Below are experts of layer 7 (counted from 0) of a mixture-of-experts language model. Rows are named router (the router's row for the expert), down (a neuron's output weights, with its number) and show model dimensions 160-239. Each number is 50 + 10 x the weight over its row's rms, rounded and kept within 0 to 99.
After each expert's rows: a language model's description of what the expert responds to. This comes from a sample of Wikipedia text that the model never trained on.

# expert 49
router:39 45 64 43 33 44 49 54 53 62 35 57 53 47 50 54 42 66 38 47 37 62 39 48 53 37 32 50 41 55 55 68 42 47 38 67 44 61 53 52 42 51 62 62 35 47 38 41 44 38 46 51 72 49 47 47 35 46 58 40 35 35 57 40 51 54 63 43 44 60 66 46 41 37 50 36 50 50 63 35
down0:44 47 32 51 34 60 55 44 48 56 41 52 50 53 62 54 40 39 53 48 37 47 61 59 42 41 29 46 57 38 59 46 35 60 61 54 45 52 60 49 52 25 51 51 58 57 49 34 60 39 36 70 61 49 56 54 54 46 56 74 40 56 41 57 43 55 44 51 54 43 49 29 55 47 49 61 59 49 22 32
It responds to: Prefix-like starts such as re, im, co, trans, pre, often after a hyphen, as in climate-re+lated, im+mediately, re-re+gistered.

# expert 17
router:39 48 36 33 49 62 36 51 55 31 33 60 68 53 59 59 68 61 40 47 56 50 57 62 42 45 55 33 37 41 39 39 61 51 38 55 54 36 58 48 40 44 28 50 41 61 56 46 43 47 39 56 54 52 74 41 44 56 36 58 55 51 48 57 51 64 46 53 65 40 43 42 58 63 45 45 65 43 50 65
down0:50 69 57 62 53 55 56 33 40 51 42 44 37 68 44 43 60 50 40 45 56 24 44 62 54 55 60 70 43 39 33 56 42 47 47 61 56 50 46 30 45 51 47 37 43 54 44 54 46 45 45 53 64 47 50 37 52 48 33 31 63 57 41 51 54 43 39 53 44 67 44 62 46 59 41 66 68 33 47 32
It responds to: Word pieces continuing English and Germanic first names, such as ol in Rudolf, k in Frank, ph in Ralph, also William, Paul.

# expert 61
router:57 45 39 42 53 53 47 44 49 49 58 51 43 40 48 57 63 47 42 52 49 55 53 37 39 44 50 59 49 65 57 61 33 47 52 65 35 48 48 33 57 45 59 54 44 51 43 31 40 36 51 57 39 42 43 54 34 55 52 60 43 62 49 36 66 50 61 54 49 37 55 38 47 34 32 44 31 58 55 47
down0:43 54 46 56 33 63 50 28 47 41 50 61 48 50 57 37 52 69 55 40 62 42 50 41 51 52 50 53 44 42 48 55 49 55 49 49 46 47 46 45 42 48 58 62 52 45 50 32 65 51 48 46 51 63 29 46 49 51 55 62 47 35 62 71 41 53 49 55 52 54 71 36 36 34 45 26 56 46 60 51
It responds to: Initial letters or syllables of words following the, a, his, as in the l+ate 1990s, the l+argest, the l+aboratory.

# expert 40
router:48 66 44 46 37 40 62 22 52 45 59 61 49 55 43 73 73 46 56 47 47 54 43 48 47 51 35 49 39 56 53 32 41 34 45 54 50 39 44 54 44 42 58 46 49 41 68 39 54 42 60 50 45 42 47 59 53 54 52 61 62 60 44 24 51 45 48 59 41 50 54 45 45 41 27 54 45 53 59 49
down0:44 60 58 47 35 60 43 62 56 41 68 56 44 62 57 55 36 48 51 33 47 53 49 28 64 50 36 56 40 47 52 35 41 63 48 68 59 69 50 59 39 49 44 64 56 57 50 38 30 63 64 68 54 54 62 41 61 68 44 51 41 61 59 36 35 65 38 49 67 50 50 58 50 46 45 47 40 37 38 46
It responds to: Short vowel-led pieces right after a word's opening consonant, e.g. t-er-ritory, te-en-ager, S-en-ior, S-om-etimes, st-or-es.

# expert 4
router:76 49 30 51 68 51 58 54 41 61 59 45 52 54 53 60 36 57 36 55 51 46 60 49 29 56 52 48 37 41 55 41 39 37 50 69 45 58 44 46 44 56 52 51 40 41 45 48 53 55 69 42 28 38 46 44 57 58 53 31 57 49 53 53 55 41 39 48 40 70 37 57 37 64 44 39 42 50 44 54
down0:32 37 47 35 44 58 34 49 57 25 47 63 43 58 52 28 45 55 51 58 46 43 49 39 67 34 49 57 62 49 56 65 50 54 44 49 57 56 65 48 62 37 53 35 57 37 51 67 54 50 47 53 47 55 49 46 66 49 74 67 37 64 72 40 55 52 58 37 40 58 47 48 69 43 49 43 67 53 34 51
It responds to: Colons after field names in infobox lists, plus pipes, equals signs and list dashes in tables and See also sections, e.g. Spouses:, Preceded by:.

# expert 15
router:46 42 57 37 45 61 67 65 56 40 74 33 54 58 54 54 58 70 45 53 43 43 59 34 47 43 39 50 40 60 41 57 52 65 47 53 49 60 59 55 46 70 51 61 49 36 47 61 40 51 53 21 67 57 49 47 52 56 57 43 55 54 48 34 49 62 64 53 49 83 65 53 39 48 48 42 66 56 50 48
down0:34 54 26 44 46 55 54 48 25 56 56 58 45 49 29 50 48 41 67 43 45 66 36 45 44 50 63 22 60 45 41 39 46 37 52 39 57 61 51 46 59 39 47 61 47 47 52 48 34 38 38 47 44 58 44 31 46 64 60 49 55 48 41 39 62 63 59 37 48 34 58 43 59 55 54 46 43 46 56 55
It responds to: Middle pieces of Latinate words before suffixes like -ion, -ed, -ive, e.g. Promotion, contract, quotations, determined, profession.

# expert 58
router:50 56 52 45 78 48 63 62 47 49 67 47 55 43 63 40 47 54 44 71 59 34 66 58 34 33 53 66 47 52 63 42 62 41 59 46 56 47 43 53 66 55 61 62 56 52 47 44 55 48 44 35 29 39 46 45 58 58 42 70 45 39 49 58 48 55 32 36 42 41 44 40 39 68 63 53 65 61 38 43
down0:56 51 44 57 33 45 57 61 44 34 39 68 66 58 58 47 49 41 39 48 45 45 55 38 54 49 74 60 57 52 40 68 53 42 54 74 39 62 48 39 63 34 57 46 24 47 56 62 58 52 40 66 48 36 39 52 71 62 53 54 52 40 49 50 60 45 43 57 45 54 69 32 43 47 54 36 45 55 44 56
It responds to: Commas closing a clause or phrase in narrative prose, plus linking words like when, while, was, named, ann-ounced.

# expert 54
router:44 44 59 43 64 57 49 53 45 45 66 50 41 40 56 54 36 59 42 47 61 59 61 29 47 53 61 49 45 49 42 67 63 69 42 44 48 56 61 43 68 66 37 59 55 43 58 41 45 50 39 45 73 50 50 41 63 41 55 40 62 62 52 40 41 68 83 64 34 50 65 55 44 59 49 33 43 56 53 59
down0:48 55 48 37 52 45 43 60 67 65 62 46 43 42 72 52 41 59 57 46 52 30 42 45 52 53 55 65 41 35 50 35 69 53 57 39 55 54 48 62 56 61 54 35 50 28 41 56 61 61 49 63 55 60 57 45 48 41 35 52 55 40 36 45 51 66 55 56 50 56 45 49 34 65 54 49 43 64 50 69
It responds to: Mid-word pieces like ic, ec, ical, ial, ient inside longer words, such as Racecourse, particularly, Cuicatec, boronic.

# expert 24
router:46 46 55 50 37 49 38 57 54 50 45 44 70 41 49 38 65 40 51 46 43 35 49 47 57 37 65 62 53 50 55 40 48 22 40 33 48 41 33 46 59 48 56 54 60 37 46 46 63 33 47 50 42 40 53 53 33 53 52 50 43 58 47 50 51 51 32 52 48 55 29 44 42 50 51 46 43 41 53 33
down0:46 38 48 35 45 48 45 36 58 53 35 70 53 47 52 43 48 46 48 65 42 41 66 54 52 44 41 58 42 51 58 57 49 47 56 63 36 51 38 54 55 50 66 58 50 33 49 45 57 52 47 57 51 57 58 62 45 23 42 60 60 52 63 56 59 51 46 51 58 72 52 49 46 48 46 70 30 42 62 52
It responds to: Capitalized first pieces of proper names after commas, of, by or verbs in narrative prose, such as C-oke, Ad-air, Geor-gia.

# expert 20
router:42 45 51 62 67 67 65 60 62 48 60 43 51 43 45 42 61 40 56 62 32 58 69 47 53 37 69 64 56 52 51 38 42 47 38 32 53 58 50 56 43 45 39 54 60 48 50 43 42 52 49 43 43 61 43 48 67 55 61 72 29 34 69 61 60 51 43 33 30 51 48 50 57 35 68 60 46 38 55 33
down0:43 68 57 27 42 53 64 49 51 65 50 44 37 58 56 36 46 72 45 51 60 56 59 35 32 48 48 58 45 38 43 40 43 53 54 62 44 55 52 50 63 44 60 62 54 62 53 37 52 39 39 39 56 56 44 57 45 36 32 41 44 49 38 42 48 53 37 49 51 62 61 54 48 44 44 46 43 46 47 43
It responds to: Month names after On or in, prepositions like during, until, since, and the or in before places and years.

# expert 7
router:57 47 43 62 57 51 57 43 41 61 43 66 49 66 46 39 60 65 61 37 47 57 52 50 63 45 40 38 53 39 64 58 57 52 59 63 53 48 43 40 39 58 60 48 41 50 37 54 69 49 38 65 58 58 67 59 49 63 41 56 53 52 56 54 69 46 45 19 47 65 54 46 37 52 37 58 48 60 71 40
down0:55 58 42 67 44 35 33 39 60 43 42 41 53 52 44 55 55 32 56 51 46 58 63 55 51 54 49 53 53 45 42 42 65 40 44 42 33 45 57 47 53 51 43 53 59 57 59 66 66 64 49 41 36 47 56 36 60 56 30 41 49 48 57 60 39 55 34 50 70 57 56 53 48 65 52 49 48 50 72 48
It responds to: Number tokens or digit pieces in tables, scores, dates and identifiers, such as ISBN, CAS and NRHP reference numbers.

# expert 2
router:45 63 40 57 34 47 46 57 40 43 59 65 59 43 53 53 69 46 56 34 56 49 52 48 59 64 51 58 47 35 51 49 62 56 49 70 39 39 45 49 59 39 56 47 41 48 51 66 46 50 45 49 39 64 67 43 48 44 53 41 63 51 64 30 44 34 54 49 50 22 45 53 40 48 39 54 43 40 55 33
down0:52 60 33 52 47 49 47 63 29 43 59 40 57 39 34 37 69 52 48 62 59 52 60 51 44 50 52 45 59 33 49 56 54 45 54 63 59 55 55 37 50 51 46 42 38 45 52 57 68 39 42 47 52 60 56 49 65 43 46 57 51 60 51 61 59 59 51 70 52 47 45 41 59 46 72 48 67 51 54 55
It responds to: Capital letters inside acronyms and abbreviations, often after an opening parenthesis or another capital, such as NSS, NAE, GSM, GMA.

# expert 34
router:47 49 52 60 60 35 62 49 70 53 57 37 33 35 46 56 39 46 31 52 33 52 64 52 57 34 60 65 63 43 63 49 44 40 44 42 42 56 45 39 35 57 61 38 54 45 51 48 65 45 47 36 34 56 47 47 58 58 64 55 57 56 58 68 66 56 63 38 53 42 54 37 47 53 56 61 39 35 43 49
down0:47 61 41 47 55 54 58 29 40 40 58 37 71 50 51 38 43 49 70 56 59 62 70 47 55 44 38 61 34 51 70 64 30 51 51 33 63 63 45 57 56 46 41 46 44 53 53 60 66 60 72 59 57 60 37 62 64 66 39 53 63 61 70 39 54 46 74 45 37 58 30 58 57 59 61 58 57 56 55 38
It responds to: Articles, numerals and quantifiers starting a noun phrase, e.g. a, the, an, this, several, two, no, and very after a or the.

# expert 27
router:55 34 38 56 50 49 65 53 46 55 31 62 44 50 28 60 60 63 59 48 58 54 54 51 48 42 35 40 64 50 64 59 50 44 52 30 50 37 50 37 41 54 72 59 36 42 66 55 74 63 35 58 60 33 59 56 71 60 42 46 63 43 57 47 64 46 64 45 43 54 51 35 48 52 41 38 33 49 63 39
down0:71 58 56 59 60 37 47 29 55 46 54 52 49 58 47 40 29 56 74 56 36 36 56 40 53 56 50 36 28 59 48 54 35 53 57 47 47 73 44 48 52 40 30 39 54 49 23 57 61 41 65 37 40 43 51 49 61 50 49 43 50 61 48 49 59 56 46 42 46 28 58 57 64 44 41 67 55 56 51 55
It responds to: Digits and numbers in census figures, vote tables and measurements, plus words like householder, million, population, below.

# expert 56
router:56 48 54 38 76 44 65 60 57 49 61 42 54 40 41 59 50 48 42 56 43 62 64 51 47 27 54 68 36 55 62 52 43 36 58 43 58 38 73 47 59 52 35 45 67 60 50 52 51 40 39 36 35 52 49 32 49 47 56 59 45 50 56 69 59 53 35 54 61 46 57 50 54 51 58 44 42 58 36 44
down0:68 63 56 64 37 63 71 20 52 51 63 55 46 44 38 50 53 62 55 49 68 39 39 44 50 46 56 62 51 39 50 78 54 36 33 55 47 70 44 62 42 70 57 44 52 55 31 58 61 47 42 58 39 49 61 36 47 45 55 45 58 60 45 58 48 47 51 39 60 54 54 57 43 63 60 75 34 45 41 49
It responds to: Conjunctions, relative words and pronouns linking clauses in running prose, such as and, as, that, which, but, it, who.

# expert 13
router:48 40 61 65 38 53 53 52 58 67 54 43 58 39 38 59 40 37 51 53 30 69 40 67 54 42 65 49 58 58 38 46 47 38 62 48 42 41 49 44 61 57 34 72 62 53 61 52 56 53 49 29 50 50 56 47 48 44 63 56 25 25 65 53 68 43 44 36 48 48 57 40 52 52 59 64 51 53 41 40
down0:54 53 45 53 30 57 62 64 45 54 67 62 56 49 68 53 49 52 44 65 55 46 45 44 64 47 50 39 51 46 47 62 51 71 52 74 35 41 50 45 66 60 60 56 48 41 47 43 42 40 49 57 47 56 51 57 51 52 32 52 59 53 28 47 66 44 57 51 58 61 43 51 51 44 35 49 22 48 39 50
It responds to: Prepositions like of, in, to, into and during following a noun or participle, as in based in, genus of, located in.

# expert 45
router:67 57 31 37 45 38 40 51 70 63 56 53 46 50 68 54 46 49 71 40 55 46 39 50 47 50 47 51 50 43 59 50 56 53 62 58 52 63 32 72 52 38 57 47 26 53 48 48 59 44 38 56 38 49 55 40 54 60 62 45 54 55 39 54 38 40 40 43 53 40 38 66 41 49 41 66 44 49 52 54
down0:40 38 62 44 47 38 53 58 58 23 39 67 47 49 41 59 44 38 57 32 42 48 52 68 48 43 56 45 58 42 65 66 43 62 69 51 58 51 56 44 47 48 58 38 72 32 36 76 47 34 52 44 44 40 49 52 56 54 44 67 56 51 52 36 42 47 44 51 61 54 45 48 40 51 60 37 53 62 17 52
It responds to: First pieces of table cells, infobox fields and list items, e.g. DF positions, Date, Loss, Stats, Best, opening quotes.

# expert 19
router:41 56 56 46 60 46 53 36 68 50 41 63 45 52 35 37 74 69 35 60 63 63 43 42 50 55 50 47 39 66 43 56 49 53 44 45 47 41 49 57 46 44 38 70 46 47 57 55 54 64 59 59 63 53 56 43 50 49 41 37 52 66 59 44 40 53 65 59 64 32 67 38 57 47 30 61 36 34 56 41
down0:52 43 50 41 54 42 53 57 48 63 63 47 44 31 64 46 44 25 56 50 47 60 67 50 72 36 58 50 44 50 71 40 48 39 50 31 46 55 58 54 60 47 51 44 48 47 30 47 47 44 53 52 46 54 53 59 68 68 37 64 41 40 63 70 36 45 45 56 56 49 49 58 49 40 50 50 63 44 60 42
It responds to: Word-middle or word-final pieces after an initial consonant of concrete nouns, such as b+ox, tr+ack, c+ork, w+ind, shr+ine.

# expert 8
router:50 43 71 57 50 60 57 53 53 60 50 54 61 45 31 60 41 40 42 58 32 65 47 71 57 42 59 57 56 64 36 45 45 32 57 43 45 46 38 51 63 52 44 59 64 56 59 44 72 54 53 36 45 46 59 42 49 37 56 63 37 34 66 62 70 40 39 41 48 50 54 39 63 43 60 66 48 50 48 35
down0:51 50 39 48 43 45 64 41 56 56 62 64 60 54 56 58 63 64 53 26 50 70 61 57 56 34 62 43 52 62 33 55 40 53 55 65 51 56 58 47 44 53 45 66 45 42 54 42 49 56 47 72 39 63 36 48 47 55 59 51 66 65 41 39 42 43 52 25 50 47 58 39 67 56 37 71 65 41 55 33
It responds to: Prepositions following a noun or verb and usually followed by a determiner, above all of, also in, with, from, to, on.

# expert 57
router:50 41 51 48 52 51 46 72 55 65 55 49 59 59 61 63 48 60 55 63 47 56 52 62 62 68 56 31 68 44 39 48 50 51 53 43 51 38 39 44 42 47 39 36 64 59 50 73 52 57 37 54 57 53 55 51 51 54 39 47 65 47 47 39 72 49 53 46 33 40 52 36 50 61 67 39 50 52 58 59
down0:58 45 55 56 40 45 54 60 58 44 50 54 46 51 46 48 43 31 31 71 59 63 60 64 63 51 67 36 57 53 46 55 52 66 51 57 50 38 46 42 42 35 58 37 38 70 47 51 61 50 45 54 65 47 53 75 38 41 35 52 39 58 40 65 60 39 46 55 45 50 70 36 50 42 62 49 53 46 28 65
It responds to: Final pieces of place and personal names before commas or pipes, e.g. Katwijk, Crawley, Atlanta, -ington, -ville, -ford.

# expert 28
router:63 35 35 53 61 63 54 42 43 51 55 66 53 58 45 48 44 51 39 37 46 43 34 60 53 45 68 60 46 60 57 60 64 57 62 49 57 54 61 54 41 55 54 46 55 50 68 44 50 47 27 55 58 53 50 58 53 64 32 44 60 54 48 37 51 64 52 44 55 35 55 50 51 54 56 44 58 47 39 63
down0:55 30 24 53 52 56 55 45 48 39 42 54 38 44 39 58 49 62 41 58 45 46 53 40 54 49 56 42 36 50 36 57 67 59 70 77 58 57 51 53 61 53 58 42 62 48 51 56 51 48 47 46 50 34 52 61 43 53 53 43 35 38 40 53 55 72 64 52 47 34 29 47 39 55 48 63 54 55 58 44
It responds to: Inner syllables of scientific, taxonomic, foreign or technical words, e.g. Cy-ath-ostemon, Dyn-ast-ic, Leptoty-ph-lops, phil-os-ophy, Almoh-ad.

# expert 10
router:62 43 48 58 37 38 45 54 32 76 49 50 55 56 50 41 46 52 61 55 61 45 44 47 56 57 39 48 59 60 47 60 54 52 48 53 51 63 51 62 46 58 39 34 53 40 52 65 58 53 46 50 56 63 49 58 77 52 52 35 70 62 68 52 35 48 66 48 33 53 57 46 50 49 56 56 56 56 56 50
down0:43 52 46 57 48 37 58 52 57 56 59 40 51 63 66 42 55 64 50 54 47 42 41 58 30 47 56 46 69 44 48 36 52 23 43 64 38 38 55 39 56 59 38 57 41 54 39 38 58 41 62 60 66 35 44 51 66 53 51 61 50 43 50 22 51 32 28 67 66 50 47 54 52 47 53 57 55 50 42 60
It responds to: Word-final noun suffixes and institution or competition nouns, e.g. H-istory, chron-ology, Entertain-ment, Championship, League, University, Award.

# expert 18
router:54 56 42 55 61 74 27 56 42 54 51 38 46 49 54 59 51 38 59 55 57 38 73 54 47 50 37 60 53 39 47 62 65 39 56 40 32 49 43 40 65 50 43 23 60 28 53 51 30 47 66 43 61 52 47 60 56 59 47 58 49 40 64 67 45 42 59 54 39 50 55 53 54 44 61 43 50 62 40 52
down0:49 50 52 48 60 54 50 50 49 40 48 46 47 38 51 53 49 33 56 56 50 57 54 49 54 57 33 52 48 50 53 48 60 43 51 36 49 47 50 53 53 47 53 49 51 49 50 43 35 42 49 43 52 53 46 50 65 45 43 57 51 38 57 99 43 54 45 53 56 45 45 46 41 46 57 49 44 46 50 60
It responds to: Line breaks right after a sentence-ending period or heading, plus a following The, as at paragraph ends before == Early life ==.

# expert 5
router:53 39 56 59 37 59 41 42 51 63 48 64 71 51 65 44 61 42 44 50 60 36 43 56 58 48 43 51 60 46 62 33 46 32 53 51 53 62 56 40 55 58 45 63 50 50 39 45 43 49 45 56 42 71 58 53 36 26 52 29 44 55 33 45 54 57 49 58 56 53 46 56 47 40 67 50 66 31 48 55
down0:38 36 43 34 67 56 52 41 45 44 65 53 57 36 56 52 44 48 43 59 46 47 70 56 40 68 61 64 42 50 44 49 34 56 46 51 48 41 59 59 62 50 54 44 38 36 70 60 57 55 65 65 29 43 37 42 54 50 41 36 50 40 60 32 52 63 56 51 50 52 56 47 38 43 57 39 41 44 63 24
It responds to: Single capital letters or short capital pieces opening a personal name or surname, like W in Wesley, Mc, Sch, Hen.

# expert 6
router:54 58 37 66 33 44 56 58 26 53 34 49 42 69 42 62 56 56 64 42 46 48 59 46 54 44 48 42 43 50 53 51 54 52 56 48 37 38 64 22 53 49 58 45 61 56 59 66 66 61 42 41 61 47 49 70 52 60 46 41 64 49 42 58 62 42 46 46 39 60 31 55 32 53 46 52 49 51 47 31
down0:48 63 52 58 52 62 44 39 43 49 54 59 57 53 44 67 60 50 45 51 52 52 43 26 55 41 62 42 50 54 62 48 40 44 45 51 29 56 66 55 44 43 38 58 61 55 62 49 56 41 34 48 49 37 56 51 60 42 72 51 48 61 43 47 31 60 57 56 36 41 57 54 46 40 70 39 38 45 47 57
It responds to: Digit pieces and cell separators in vote tallies and statistics tables, such as vote counts, percentages, and pipes after Total votes.

# expert 1
router:47 39 53 46 41 58 58 55 53 61 48 34 34 70 67 23 40 50 40 43 50 49 57 70 46 66 44 16 40 40 61 41 47 43 39 52 48 40 27 47 47 44 38 55 52 47 40 29 68 45 64 40 50 42 48 52 42 42 69 45 60 47 48 46 45 51 32 56 57 44 34 63 35 50 38 59 47 55 39 64
down0:62 63 24 59 47 55 56 52 62 42 34 43 37 47 55 52 43 51 44 50 56 57 55 66 60 36 53 43 46 56 32 64 56 36 35 69 50 73 50 56 43 51 62 60 36 53 52 34 42 52 52 61 48 58 45 49 32 59 46 55 49 47 61 43 52 26 52 68 58 63 54 50 50 42 37 55 33 49 41 51
It responds to: Pipe cells, semicolons, bullets, hyphen list markers and heading equals signs in tables and lists, such as sports results, standings and rosters.

# expert 36
router:53 64 36 56 48 54 69 55 62 63 42 75 55 49 61 54 41 41 52 52 54 51 66 50 50 48 42 42 47 63 45 54 66 51 42 59 70 38 70 48 48 43 55 38 24 46 54 56 51 38 65 53 44 52 35 42 68 53 50 46 55 40 67 58 42 40 57 51 47 52 59 71 60 43 52 45 44 61 59 43
down0:63 49 65 66 66 53 50 50 43 53 39 61 49 50 77 32 40 70 64 37 45 46 55 53 50 48 57 54 46 48 71 66 51 48 45 35 55 53 61 35 40 71 62 45 47 54 61 49 25 41 61 55 49 47 35 45 47 62 30 50 64 48 52 57 54 53 42 46 52 67 65 73 56 58 63 52 63 60 66 53
It responds to: Line breaks ending infobox fields and table rows, plus coordinate pieces like N, degree signs and ″, e.g. after ZIP codes.

# expert 16
router:41 73 66 55 56 40 58 46 44 49 43 46 51 42 28 59 37 46 51 57 45 59 43 42 51 38 45 57 38 57 45 40 33 48 66 48 48 44 57 55 47 58 52 39 52 58 32 46 37 53 40 39 37 52 62 52 44 70 38 60 45 36 55 37 42 53 65 35 59 37 64 33 34 44 37 32 44 48 55 36
down0:52 62 44 45 52 56 61 56 32 34 43 51 41 48 48 75 59 44 48 44 54 40 52 51 52 48 46 26 54 57 28 47 36 44 62 82 49 40 71 67 42 43 43 40 37 42 50 29 61 43 43 63 54 56 45 42 46 53 53 43 18 58 37 18 64 67 46 45 59 48 52 63 50 54 30 36 51 53 50 44
It responds to: Verb pieces and common verbs after to, can or not, often mid-word, e.g. d-iss-olve, s-urr-ender, acc-ompany, plus used, took, off, well.

# expert 62
router:49 58 54 46 66 60 48 38 58 39 63 48 40 45 47 60 53 43 25 31 36 41 43 43 56 36 53 54 59 38 50 47 55 61 64 49 42 59 46 51 33 62 62 53 61 47 50 38 36 53 50 32 66 37 41 38 38 49 41 42 51 60 48 30 49 56 58 56 47 61 61 53 48 62 32 51 49 38 39 59
down0:56 40 37 15 40 45 57 36 52 59 59 44 41 42 45 60 52 63 45 60 37 50 51 76 46 48 35 32 50 58 47 46 53 58 47 63 48 39 62 40 43 64 38 47 40 47 39 47 35 47 73 47 49 61 63 50 49 62 42 53 45 61 35 43 58 40 46 69 54 45 63 31 30 49 53 55 63 54 55 34
It responds to: Prefix or early stem pieces of lowercase words, such as pro, un, im, reg, main, as in reprimanded, reunion, truncated, mainly.

# expert 30
router:44 50 70 46 52 54 48 55 52 63 39 48 68 32 58 40 41 44 47 63 50 57 46 58 48 29 40 55 56 58 41 39 38 44 53 40 50 41 42 52 63 54 33 57 50 62 59 64 53 54 48 55 44 41 52 37 46 33 62 67 29 45 50 58 58 47 44 28 48 51 53 46 62 61 59 71 40 53 46 48
down0:40 46 46 45 39 33 49 34 36 63 56 45 59 48 41 60 49 42 49 54 49 51 50 25 62 53 35 46 45 25 39 36 39 60 43 56 44 38 35 63 57 47 55 37 32 57 41 48 54 28 42 57 36 57 33 42 42 44 47 51 43 44 49 41 46 47 54 59 55 58 57 52 46 49 42 59 55 40 50 47
It responds to: Prepositions following a verb or noun in running prose, mostly to, of, by, with, against, including, e.g. connected to, known to.

# expert 38
router:46 41 36 40 45 52 47 27 71 37 63 48 41 47 60 39 59 34 62 36 55 53 33 60 39 49 42 47 46 56 54 58 49 45 55 50 48 58 56 54 38 37 61 57 41 45 55 44 44 27 36 58 41 41 42 52 46 63 50 61 59 55 54 22 54 61 36 46 50 48 36 68 56 32 40 45 33 58 57 48
down0:48 55 63 50 60 55 60 53 40 52 37 64 53 37 60 47 38 57 50 28 53 55 59 72 43 41 50 53 62 44 62 45 48 48 32 40 50 50 52 48 52 67 53 47 39 45 38 48 48 60 68 37 62 57 49 44 48 46 61 45 26 48 63 38 45 54 30 59 44 44 50 46 46 43 41 58 52 54 35 37
It responds to: Word pieces right after an initial capital consonant in place names, surnames and taxonomy terms, such as Cadiz, Insecta, Canadian, Suhaimi.

# expert 50
router:52 44 53 46 43 66 44 49 56 71 41 54 42 42 41 57 43 46 44 46 58 33 36 49 58 60 47 40 60 49 61 46 34 48 20 59 58 57 23 62 44 62 42 34 45 40 46 41 37 52 52 60 31 57 58 71 48 27 58 56 51 67 50 53 45 51 48 56 37 49 63 36 53 43 50 45 53 51 54 24
down0:33 51 50 44 42 51 64 43 51 47 57 39 62 49 37 59 71 50 54 55 48 58 71 58 49 60 62 64 56 40 54 31 57 51 49 35 52 45 60 37 36 56 49 55 60 56 49 59 43 45 55 56 50 51 73 51 74 46 44 60 44 40 59 47 67 52 39 40 49 42 53 48 58 44 53 38 50 51 59 46
It responds to: Initial capitals or first pieces of words in proper names of organizations and places, such as Board, Management, Branch, Base, Street, College.

# expert 37
router:46 61 46 42 62 49 49 59 59 59 48 35 72 53 52 53 49 53 50 42 40 48 53 53 52 48 48 51 47 61 72 48 45 35 52 37 48 42 57 52 60 57 46 42 56 47 51 53 64 65 42 36 45 50 38 34 54 46 65 61 52 52 49 72 48 47 48 50 70 56 43 51 52 54 69 41 45 49 39 32
down0:39 47 47 47 51 61 53 45 41 39 52 46 76 42 54 68 56 63 41 59 52 65 68 61 64 56 68 38 63 50 39 43 53 68 34 81 51 56 34 44 46 51 58 60 47 50 37 62 56 35 56 29 51 43 53 49 45 45 37 71 50 47 40 34 54 46 65 60 54 52 27 52 35 55 30 47 59 34 56 65
It responds to: Verbs or verb onsets right after a subject pronoun or noun in biographies and narratives, such as was, has, t+urned, t+aught.

# expert 51
router:38 43 66 63 62 54 38 57 35 63 35 47 51 36 39 46 58 48 39 61 52 36 59 43 61 38 58 59 62 59 45 43 46 45 40 33 32 66 58 43 30 59 52 49 48 41 47 63 56 55 45 52 61 49 46 44 60 62 41 42 45 57 49 64 39 48 62 56 68 46 49 51 48 53 46 32 59 52 36 41
down0:39 33 59 53 50 45 52 62 58 47 45 40 40 40 49 48 47 45 56 65 50 40 56 43 62 24 59 41 45 48 60 42 50 81 50 42 47 40 64 42 36 32 49 47 54 54 68 40 49 49 71 37 50 55 73 51 41 48 49 49 51 69 35 26 44 52 55 51 65 38 63 68 40 51 67 53 50 51 54 52
It responds to: Past participles and adjectives after forms of be, e.g. is known, was located, was built, was nominated, followed by.

# expert 26
router:43 43 57 56 42 56 62 64 66 38 62 40 58 60 51 38 46 63 64 51 65 49 43 45 52 48 44 59 48 44 41 45 52 44 37 56 43 76 61 60 56 44 62 47 43 49 62 66 60 60 52 61 32 44 40 60 64 35 54 42 50 35 47 46 49 64 57 54 43 55 53 53 45 46 46 51 42 33 59 57
down0:64 51 49 35 51 46 60 55 43 27 57 40 61 64 41 32 40 54 68 45 65 49 56 52 42 51 40 39 56 60 55 32 43 55 33 56 49 34 71 41 49 47 47 41 57 40 55 46 51 54 58 34 31 45 45 61 67 45 52 42 64 50 33 65 50 45 65 42 64 42 50 42 37 55 54 56 48 50 45 58
It responds to: Year numbers and their pieces in birth, death and date ranges (1955, 199), plus the er of surnames like Mayer.

# expert 3
router:75 62 63 62 68 52 53 54 42 66 47 42 57 63 69 46 42 70 48 62 57 59 60 49 48 49 41 54 61 44 69 57 50 53 52 39 66 57 46 38 65 45 66 48 55 54 41 55 69 65 53 42 50 48 54 56 73 64 47 45 65 51 50 59 45 62 48 39 55 46 38 58 58 45 48 53 57 62 56 45
down0:57 48 53 44 57 49 57 59 72 69 39 58 41 64 55 48 44 51 42 56 57 54 56 50 59 51 44 56 45 47 30 46 60 56 49 46 41 56 46 40 44 50 50 65 45 74 60 60 45 63 61 37 30 49 45 39 49 54 36 24 50 58 51 76 49 58 56 56 47 72 37 51 38 42 53 49 59 43 46 43
It responds to: Commas, pipes and semicolons separating items in tables, scores and lists, such as 6–2, 6–4, "Boston, MA", and month names in dates.

# expert 22
router:62 57 47 58 49 43 42 54 41 41 54 56 55 50 63 50 54 48 54 57 63 61 60 41 70 47 42 58 67 33 48 63 49 34 47 37 50 59 65 28 41 50 52 43 68 47 63 70 62 64 41 68 40 52 49 68 78 56 46 58 38 42 50 55 62 53 61 27 30 65 54 43 55 53 58 35 56 58 66 63
down0:61 55 62 60 52 55 47 44 33 51 41 47 62 63 74 60 43 48 50 49 51 40 54 48 51 51 83 38 38 39 70 52 54 43 51 62 76 39 30 54 45 60 54 76 24 58 43 52 65 64 41 67 60 51 57 32 57 44 47 32 30 38 43 48 48 39 50 42 48 54 47 37 35 51 48 36 41 41 43 53
It responds to: Number tokens inside years and dates, mostly the first or last part of a year, e.g. 18-00s, 19-th century, 189-5, 198-4.

# expert 33
router:65 53 45 46 39 29 51 35 56 46 61 55 32 30 37 48 54 40 52 41 54 43 43 40 43 52 38 49 64 39 49 41 46 53 44 85 53 42 36 52 46 59 62 44 45 45 57 30 36 54 50 49 62 53 32 49 40 32 58 44 47 55 60 52 59 50 50 54 43 41 53 41 62 53 46 69 23 50 58 51
down0:57 48 56 45 32 51 41 56 68 46 40 61 44 59 58 37 47 38 60 66 57 59 76 36 41 50 50 59 45 51 43 69 52 43 33 52 60 53 64 49 51 25 55 43 55 51 57 64 41 61 61 64 52 39 51 38 57 43 55 39 39 43 52 49 55 51 36 50 50 68 48 42 52 43 31 56 48 48 58 37
It responds to: Line breaks and == starting wiki section headings, and word-initial prefixes such as inter, dis, pre, con, pro.